config.yaml
rope_fraction: 1.0
optimizer: "adam_variant"
beta2: 0.98
seq_len: 1024
steps: 4722
Below are experts of layer 2 (counted from 0) of a mixture-of-experts language model. Rows are named down (a neuron's output weights, with its number) and show model dimensions 64-127. Each number is 500 + 50 x the weight over its row's rms, rounded and kept within 0 to 999. Numbers have three digits each.
Before each expert's rows: "raises" lists some tokens whose logits its average output raises strongly, later layers aside. This comes from a sample of Wikipedia text that the model never trained on.

# expert 10
raises: " (", ")\n", ")"
down0:519537501526513510569554537454482468519565502431566459544531442509557548539442493525498541585590538508537536477556520485595438520538515468580490493477498493520501457439470484463496496555547566
down1:465503541467436512412554527527539600585573464586475501428443546525457571567457576534465540495454495460508503465466519491471553529559472497457445569510490515533594582454519495585507496478484583
down2:345452499456502475464462471562486546513454502544543453494464385538585625369580480534537478519404516504500479461473397558506418590522516467489390501582438506496548491501486451509456518506454486
down3:539548466484359482517572472560458515462607482541489583504497488470375494438522499447570487533437448499530449463479491481417527553534495572460397512453412480456457519566520508491451525500540513
down4:526569545519486511446503463539355548501438554541564431578530448503506529532422496483490346450411484474518464500445400459598518549508496491523459540558439548505444429514660476529507479528623501
down5:453441455448562391507415515507463524442579468565468477442506440391568531495499458599474500493537460463499478490589534468487446563529474519443484543519557522463503541531591511570563549489577510
down6:545400471521487660503438535549439412525440530474488475482525524535549485433572505471534526478485482488557525442524571463568501501499434503577465503507425495594490539403517439514506439524579519
down7:457513479578533451410467549500476461459527484517508484455529475539528526503451501480549564459520482467457565606506453423578485500548581551471486534455470462503641513565456521497458456435392566
down8:576539534547401632466424456466536503469436489509466430510489514514481437527470522486540552555474516466447474569578504512446578413492551480504589552524495517563479518467515563604470562513450538
down9:537522554559447519535507476457453591517596504464421554469537602526565430574405501438451448436441542571512495491504480535390541549474526541489524435558545441491442564496499509492534478488561511
down10:478497408428405464447405484502473419482407455470508430555475443417527469476587566535458424391596469449537455479414493470572532528441384485487485462541519452450511603464515559463455516524518527
down11:548492528555513510512452440495450554618475475450444492465448501457453474492480463515463531623526509455557480502472518463521470477557545531558447549559435494436517514543502402583468509402510475
down12:548562483570483495518570489581542456541589549516475502548390494466470513440438587522454469568488558547540499565543534466461534503450548473559524560418373498595433524507478416495519475619533442
down13:511518509455450550428475454543603475432467495444568420529479468459530518503464477476509515571607508564562470560454553516479480545517454459469447486432523467518583450579475423539490501582459511
down14:544533531548523576412503555608494549456522526464501529489504561503501537619489499440412487498488428433501572507436454498439556515488630543452501554536458461547472543514456448552550454536521500
down15:530466524453556497567506520475576536513529487508448444529574502544428504517550517433534517506517483519374485537441430535496508460472488445481493467470489497418471458501530461509498495557573633
down16:519468485472465576417416490459474484455520549493447483531511461456520527540515492507486423586551499495414534489622461409508458482520384501389510430434581520453572465521471542481463490492502543
down17:518500564462494529621570528488530519508555520508479439496624490467529587531419446439511589549470581491477463504501490520439591597515566533480558522479539517443521451476447482565455453546468442
down18:576401555456529442485455456530434488421486490513405533492463496550495437489523504454528520508524460462515517492473480457508549445521473523518469509598527500560499461579468436556335548505458428
down19:456453457538552507554483527527506480525520524598540511593432505381596486522480553532438484509447517529483524381528557566376553567458500551488487537569453490494426405583495435565570482503379434
down20:454519545487618495425582471508513444527583391482450578473512457551418409445555435507548499490502475472508527444556498428487449477430504517563463406441427460486551467321531480459530393498503481
down21:546442440475556526513544488548536532514490479478391480479523528516581485474448512483473471481517449544418519417577507466455499570456466433398560572435530503545453516505488576444540468473524488
down22:402433468494440558501584499513570443504534496537521508537551589500461599458444508378520406460523529450498559528516546452451425498494444457427536465472490573452579408489475426572497488481500498
down23:502650539431488496553535519473504464535523461598390434453437486510513462487566537501520493511520483496536415499469484402534492601442494637489481498479477544498496519569558436495474461453530483
down24:444541540570512493480602508512496423496488462501415545506530459425468467589399554544524444535505440458483490537552566415578554402529409530565531492507539493518465459623499524523565446496529469
down25:459535465432594440512478585442549525558529460444496568526389552451480513430567494494485536523502520519624560439441438591534590534457461457558526401550457431472493470531505529536511563480528486
down26:485531575488471478479507479436552502529485526497423471476396431454447576536502459452457480505500423528521430495564512543618432531427573542528507561489570395471515444426470483459523494616531478
down27:568468484454481548525530546517489497478503594530467496588578443493536557543612508589458463474423535490492454470502451544447501506544490554513521514492494542584431588570540574501493502432550593
down28:474506527468576421561465457515458555524480468428548537483486562475608491517485472539458564386454480463502594453535475580545446488470500501464469472557560558533471590562492572509526513532507518
down29:524490462485475472484491434504460504470498525483445502430517504514553545439454462489444412537434450416467521512515492496530526520530522469547534506515561492490537467482572486460579488574509371
down30:494550568605494495483450446459515455472501511456434551467565446573544564474423388426490430492539540558573599561511491489376548620521539554584534497493538546548521512495477496479507485457498567
down31:544473523592480516545477516525456492455473451518512450411477471497531567485575583652512631447425484485500457467491514527463576461526468512520558415509578579493483437454444597548521535463495535
down32:522441382469505459412443494501488626586522445413495445496465469443521523481498521514470504532538484522470443484528455478510459567546450539483478525392514532419546460507516505582496539449475581
down33:489469424555561509526525496441494541475537504482423600543564482388474481492448512541516520518477468450443497468538485572528509487489517523508512589510536480559446513551483483546530369380411471
down34:526505531504419451495411400501544503509535566536408513548520530606520389529530469457469470489527555433518418457538559569430479416524492583559495434566617507410438591499405553487500455534557522
down35:516534507612394415534444526506506470504556495547508479516508597456397526535502544424512448450472491510527510574530463469430548456508556530511529493471515475510487551407511573567436560470425458
down36:396502440498476404564555451525498550595477464465513544471517523498443546384519416478535463438499546523577494540521506413462512476529476481487485535510458514437558504581488443419508492482506495
down37:504438500574489461445525491495500533464466531462591469478411546571597548555541566490404477446497514524479604420467509529550437437494517465520477542541436469573514510463496458477444596489548571
down38:428520461457572542506432523448559443423563440495459486423512526546435548531566506530427469461427420472543523525524616494500529479536483500478501489475465509500410524473459457572594488491475541
down39:519506551541526505542562516487474519401537521456618485503473441509482538459473499426492486426349526443472506555531539530455535478472511453461470481526515466501486373541582605530482457507558529
down40:435492475443583554510496502460507598505408504530507483506472535538535562543503410518531512561448517591434547495457506535503404424515515502509441541568394505505445471455447588611490479478510508
down41:451459559481527478419575568466462536505398569410618590510472470522473510513478536499484535450466489418533544540530559518504518489503526477601466519473554466503572448481476524495524473534424471
down42:507460530643514523506460521537452469489491519495567513500573462525530449427570508372470388469487508536533449530537412508471496594480525419490581516474426509566516515383460493509440551455538501
down43:436494620481561544529473468529435476571475482518481465471492558462506511464521502577584504446513512541514477541431525494459419482425541581562445361558465569497495428562446541494604535453477484
down44:532506567436506532419513490473454510499493582476519506508497544529512529462468462424549460528451481434515628526345417523527508537520479451520441469476503528466540576521418517517475513472509552
down45:539474537424465531504457570474592521456472453521492439447477565559465410518497586492575450524493529436518518568499505432492452496507457494436490516465511495490419486584434468385490469609546580
down46:530449503508577571511450469464527542462480600436588486522522547528622517486455486424540501495414507433540468467571488588470474596477551553466495533529520472500495576521500481473521581475518488
down47:504536582533477514469529584499497576518578505602442440576512467663443455524448538557548494533483431561527459524495519516429576528413495389465501576502480502498534441448494490539457556417455467

# expert 0
raises: "ic", "u", "orth", "uch", "ct", "ing"
down0:441513490487477487535493494445562419528491484424530521499528508528391509427453485458560495530481532518557519494555467511480384509559453514431570460525569668495520560517537526496482556445434417
down1:521499552422536504467492525393483564458508504522515540523472413504531488469476424455532510483484463411528450465472436554483385467448411503568441348611417448440583553527497472448480430435525516
down2:526414494515423557453398452544512538417422431428450468559560515499593536473432468496524517448451533554566402458500466600395436568430511424504465517532456491526420490500461465486522422545524454
down3:534593625476464501535472531544430500449466576503504500555487499537601536465476482430406547480443459491433545480512439531481482522385472472563460469566496480495614444560582527480531501492439528
down4:508429489498453547444474479449553505419508477499475504578538592496489509443504466512628467589432461584527423484525449501486517446590413493495431486531547415484501464472562547453571555483377527
down5:411516529474540457479468464502568472518555527554521511448576492450442546525420530419474446407443554488543472392484512427540473505571548561574573410596467491433495548522535521511575523454536523
down6:537570436527495509527515547519500555465484495494546467461489415562554493515400495550414521539428523584509552533470600497447544511439588424567498556537452530513481508450485572488528509534514547
down7:549562505427415457486404390492495473533466464459485513489494433496474433442504435493507481366482545490503501536464449512386552514527482421464562379551490429502488553573489628505465514499479449
down8:443430523498637522550496543520494468545522513533489517537534588520518525485567513475539439621496508524478520440440508448502424442493431489469497471501461502438552488460528447541472632527448458
down9:536538531402568579590518462488468542501564483438459466501633430490479515473539558532500551625515572553485502518432524430486471483615542484441493495578496527511578565440536483544423567501441482
down10:467541452461521604518417506613487532530486450500541509411453472517557410581475545553543497484458557530413438552443600513470484481564434472460399515519570518482541532538442552433501522449531580
down11:488527511466473522459546453472396517530488508508537480514540526505560507537581515489506500491538409507388535441515486475487548503444465505568514437501535561543532515467405411579478504586498572
down12:588583499583527474551426554555514504541466392567471549516473513505536451468520460483445551492365498461454498482589508527461488577482516448534497477483598493474513439537465544417483452525412463
down13:455510486567478467541444454532495511511562457540463537536496591535479429502498482439418522505464517495601611476485361489506503418524566465480464428456426509498557458484470488469498526534525451
down14:501463517541461443477537494416552395516498442475377514487484503469483439532499464505545612470548533466433503507472451488493485480480543446520481362506440504508475433485466466500591559559607526
down15:536536441510486509510456486530490466564432585573519504465549501583478568394526542458433484577482579480493469534520487470455501466459514430512504420478476455537459504440503558481545424582459468
down16:505452484465465449547460501616566445526412538476600472516454534473585494452516418532547452508522529461439398622428394608522541446485489452548453488524539451492440432493503515475451467467446462
down17:494437549473539544512485496482436474502550448457452523482544582495503401519538452487584609485461441475427503493511478486463531616561613479574505488446442491500481572587467527553528584576458506
down18:433540420507507450489490561470533485484543448444405539544479488455414485370452524497541483478460414503505490536558497548453512391416535518490491585449538540531580405527549438398542465570497491
down19:560543461541454508479592541503486580458430477479573474469522541536541513481499605449481469547453518401432463495522545473523521503442391557473512530382468477502502473502475522445603486543527562
down20:535503465517481534483548572508617420541496551531542487501518555509444414450554567505491357460472530583474570459540510436497413594542431601478563546538391416455448496444505445573530522496456522
down21:531526490502577477417460475397423495513565426428490532454478431530513536461478546540528566523530463464491496448438625485526403512523454643505475476521490584469490419463419596509538495562495532
down22:490599458532625425499578491506450499571484532533536443559532585459527450486523559485490490464608420454585570533508524514480536507490471598541466544455507500487570498489591525561493503466507584
down23:536428505430461526566530428507575509414547488505514407531432454447445527467496389541454540414430471473498497561482424438439528549567490588585525532386543469529469548524461460467503523551466496
down24:535545480424499565461455449533489428516479567450567404501511485454530527523511509495522434523503504516488516531464487478616486512395479469546467513467571520491562423550437518551467402461500481
down25:594550478550473589450400479571446513464465508448499535539526422519612559445592586534478484541552621575506470557473589378477525534529517519502520512504459521453461494458487535526433431472441586
down26:511413488462430523516548536459554482525567577573414517464487472454404428596582525541465384535593483460420553500506507433573517445474492440452499534403579454671564523476448561516539544543477468
down27:498454517650523494535410514484564453542591483479485381492490468350540554437490444477552559587511562548574465477465455592506464516508576462504542519549424425460404498550448510497574454529561416
down28:599517481550518552525480505556475489538473483514438483379454544487490554552561569475508474471546491521562476473407468523521447497510614497576480485538434486574418422436471464495473458532418494
down29:455477522490535490463517570449430523496557557500524599510459512509519637459598419427436467499492512469477529426544433515451507459544524482358547453462398456527495546481569523496487499613494511
down30:454430488493513646520502396589523516536563561529477501485485578407466516489515471577452553570491403511409594494475498509560484516414561394447595498513517479505581543443584497503557449487470483
down31:510505486461548440463486554425462423452569568563546494452536535546457546510414477501530430556537532555534474539482451593564543477455485486432564564461468467498464394413495580553513428438531467
down32:569357478572492520512516519576455499451528546500452441461470488487508425505557444612425513560544449562509532539406542550533536563453559457562545442535482515595442501518513443410581493571545497
down33:549496414414495549536563501552542530466490597488483548532539428578496523472430550499515433542488519420502532509470496450541540504472373511442414585457455482531529462505490500444462596504515537
down34:480448556516421501429485442557537415510539476425532414528519520482465472464545481424405500466445500525556372450527503640454449539539504501472469561430554548503523418474577611433524504499542520
down35:394523472482550500566445500497481447507503471439540521452496550593568544470470459527533510449600409591491443442530492478528464545388403532608370479633468604449500476463433541475432528532527473
down36:504508505475411446453418581500528515444384572470541589461423453639451530469459493588524418582484463490433569526531411498528486503486460500596449556479515453534552494461477502551525456539485453
down37:480539415506525468554540366502454510421494404585574535548476557458536449566514530580560572431447510440548509475552480536480524493511573551484505398603537480519502475480468517488488509508478429
down38:439499498485431549491465538489544524511576543541582480427412439542435553466509531477495533407537429525499433512461417482453513534487543510531396559363436523592460481497540575444460561472558554
down39:400530441435545533571534473506471492496454555491467521484466422512572471465425541557545528561532541568516488565531531506453571358436585492621458482534505515501565498540468480510564544496535521
down40:528461548455570511551479543490482455570551565564547534453572549538478461458595459463451535541531462513549530540529445504421501495522602497520548446543479455629543610481466493503559454571434446
down41:489464446401528440512513456538528484610481562462497463520588432546491405430482561485545505476579507382472579626413480474391567457490444511507468520555519529591529486567388488497542529491506448
down42:501478500484548468471566494578521574543442399559488419503553475445435465467514511651524490495510542512462467553487570501547487427579481517459549516463405496558482519541523485458505379553556474
down43:461518513529404591527413434506499519473554499489487556491500630528513526495442548450448484497449467507556491454442460456513506539574466505409533559433413444491516531500415453504413438559333561
down44:509458472442508539519567511549552488478480453576453502466510458564439477510374508573524479525540515462445454487458607453585492493459457609550590524501492570470486533552425549563495501411475546
down45:495606617465585481485550451473468500568523493375487468397543496501472454509483459602521479583418495483550555485462523541493493426567455514547550510547500567355553507480532407432537444514463479
down46:464510532450337483354532513503508490537587563535522457481526536545548529554498489470486490548502503516454546514554419494437506579524422554493403551465508470480510518545591533452457507437454585
down47:534481521531514473572411534417502470550431538460555493547448506502439509533552518509546470647516462499500537475494467518487473535553511558479513450491598528553502440521390502560511464530550438

# expert 11
raises: ")\n", ")", "ins", "===\n\n"
down0:526438538465588494481434461390483438417410442441509498513508436509473425489471513454501443521455511467550505524443487515589479513516498529566431525488587508531444452490512454452453574528566456
down1:352583497428483479518503518512494530516549495672485491640528503549502518403534407449435579455536551509458469504463447432420506568434625535522532473506493502506417470482503533510467449449502499
down2:420455433511440525590557573494377580502472506465521490415491490602453436455473471502424562549523424585566551530473454625563481514537471474517485551482455531484456439566390443490595469405571548
down3:474517531541475421506461515424476444510500564458481498534441503499498583534508450514492453418543504555530398458537491518501500465477512503423415506507478404424523548495454477502477465527494474
down4:413500491385566521448468559569557520444508566548450506512452505535451537464409499462520465569498477634505465453496539441495471435535467476434446555392473510473437483472488581481471514522547500
down5:570453562593576450527543561587493478542547406441421454537514578525498482467498491508480494438497510508481577539457536486480467584503478486517511530468475516584459474408491503472429541423496527
down6:506554512472450359481525443512496621462535497500481588487511524514511507459539543536537506563487465473543475526548565471487468489507601485520545579496550485479562521505434487449510460605593496
down7:594424465557564517433495505523460493409465494564508490529518512496523506403407488549460488531519554556558526486459533555475478478605436558513523449485454507514466541547525516494494471539511566
down8:524488507432608501459592465549633522446585466545408464520563484462499508469507451565499565543465569541424510486530531474503470548552535480505573561532573434542462568526427599482461523466421422
down9:550537459516486470465618472495553518490489553511506523458520523480455521618470480485614515452564491424425523455572528453500485473553478525408558517588544402448436402567496427475565404531499394
down10:490533545435531421521436524464498568583476474508395450515394468446453450453544558600453497430538497483484533536505531495540513474495516602470471478536573506565515588452435489513545475469530598
down11:466472481409476538515463490511457510523398481465504506470511522491530535440534445537505478471533491550509496558510530479436509487336596536442494503443491502430509462522446500467422503544524589
down12:501392449496559527558480456508643448490505524535545503518440500472520475488556539555586544544398574486510418564412494574521484545396519534498505501433582513511549445500515490420475610483538546
down13:554520549534488464488470457465421498448491594498569475625492514475523600495628476395456564422558465516468511526471511516534480477478485488463576451454386547495357448526477526472517484521517532
down14:488609515568513588495535486410535446523497437500547501469573541463467506526534588548494438449501556513489473555492429446499510476478465529433611465589411512541542625568526470481517536536448529
down15:521574593481534500535593524445521539519572467532380508528412517520442530528438501533589454558564529550571501424559578502489514387494474536497501413552452467479528553449500439489560457468548573
down16:502509465549525461547432405584470500489538452501589548599485526487515549546537411520476480539397487474483477481476526491517443484472576461389459514540430389472540493570463517485575510549489382
down17:446514520509457545426506413459496470507575548477521571375501438583465469528485449406469447519466491490486545506518440468506552488497492592518481560535543504497483409530505540487484542507489543
down18:465542531443416491523401466483587499519497446537453507487446482608470525467520492572594405448488446518504430534539514524422436412407453419552496529536469532440566518391470508491514513551539550
down19:431447599484574557523524443479528532446466494466460521531409522535538479513488479567539588550511529349560443477450495422522486460506474527495474433494589623514503488559553432452401511494442490
down20:459379449483449443492414564447492417460480500529452555515446487528466457548607464506533519500515483482472428496534529636517471480561440475519514498473526467434521464541494391467476462477489523
down21:401507558506437365479525520514473505516463475432413525630451518474427544491459485386477429607536464432577482556531504500439515512544466539516501480554538453554465502536451494513437499526459489
down22:568501533527504519542461590460430433581481528595509466521435375515413481440494365452522575478538529435552580505555496531540571535527551486575530508478491575515600435569563472543447597592479476
down23:522550439445473439392451589499499564529464385489500499574465458483459533589537462505467398531547500544524531520415527492463557463548408435490371510522521464458501462478554510503493488379441525
down24:486503556535506504556531557470500503550525529523363518533443368473432474483532518423577567514610506522499513524468520575505517510564484634420517520394524569520491447534537503532588513511505536
down25:506481433497593528470479446446450588527484469530543422558535507527564552535674472577462542558464537465535560488551437558486528479561489492412591589483510429537507532449494502535418483485471486
down26:440530539541463466475488394549525596604545418493458518512484513450608499477570474495531500461524477479465462490430522452463541454455490435535512530504526578462411463447430540577410557528530432
down27:478464534495552510493518372474449508498615406393577427488527446534599539459641504582527579544514461526548414547511489514490512528587469523488487482489488512477519540479499564531471531485490498
down28:509459483505548476514485548441504511599503451483494441497453559448428525532523532488599523546598494558523534498453559572540481478521545570650491448428575449419470451488479465440595478507508475
down29:419562522483485473442444475495538462430468507549437519538517464477606484515496410514478538519505502538551471501406429514556497480600514445511435519522558427470453450503564516584512491458609484
down30:564524494593539580359510569489497498444538554465454512547533480544524526517567490455428500566493510530602458487497478477502544557487534585517456488510406517539441523533502517563414563455461525
down31:492484479575617560507501422589492501523563457516535477563515417416477563472537588476467504490476532546554469496474525517495513447545463591512503485606536473466505501505525519638579564455503471
down32:505508486581462444499539432428563398511490531560542520506518403529502408429434590471469518573490449471629498493483503418526515524455580482510609521449441561530436492488551469460514569572589532
down33:467417498479552506498530496536485451495438568486462513531562514526572494555493488512485608559529453543491473427531583474591558574402530503510659563451588502545489490472493570444498472484495493
down34:525512458516522465612560515568458565497533511541454532515499553526442508538483524577440514532402553541474451460504532518433607541479587503578621510545490481495499483509485476531523501506458438
down35:503440544415542460527488383503530512387462492484513533486548422469422414416525535506542538536458530590536611587459438443427543479525506523496504527451558372558437465414522596513521516606590457
down36:516491475497503553467512518518586471500473472551501556478489458545359470564420431537424451566508495452488490474440477459339513456469391466521420433508461534553544554531550485477465528638434501
down37:449493476545543419454429489449402521561465580464491596489577493444556478456458491475607490424489477442447449554615525492562483565479517539608484485511498499481510505558451498627511466492532552
down38:476572519479581497449512446475565498437511433495546493538497497480506576550459518542499601399528507440467456459518516557363557504476500505568507498490448521615471436548505553476474539502532494
down39:435643501468447429500655514539503527498487485505481563504560523492567479483544561485385524538402497444509555479470605480384515441490475410545481507538495483514520475535506427460490463454480427
down40:570474477459559486601506532538452535490449448496495432470521526563477437557367633480545487536518592551548485448452509551561503460477465561580557459494531531522543514507458480535515571414497499
down41:536531506493543535594507499536499565530535520578452428584424492454513463503555626518497519581531522488475456444393467549507517450556397437491502528492444478550543557453473496552540490434491519
down42:534493465542377531556493584469465530413518548609438469502486475401578506553501560607560501450515464503534490446564403531430515491422534505530523427478543520459525519523393424475480501540505517
down43:518513581472469556506457520548455510426476419496514479430488513525530515569555506472596562556553470456518500555377480533435454575459403526472494400479506460450473543491471526496512534620515422
down44:528524531474561471482317507464490439382561533527567490489561603483535484472409497492468572504531466427594519514465490458471522604543462437459443477549498427533472482432517414530499525529475546
down45:517464506535479557565441451406484537521534557512484467487504466555508500527614495559479461522480529607443499535499546532449513515452494506401495654482418453559412536556464487499494494548489493
down46:409589499491472524468480417422486573343466490585560500562512486599425448536511474478545599452470544540484491514491472478509504527589542521522513441510426424525451470481580484562451447485506525
down47:506467527494553473474475570463529521535474478406491527505546515525479586500515465496489596518607496524533598528420516462423500523548525570504489491468508493522406519600518421513425481429559522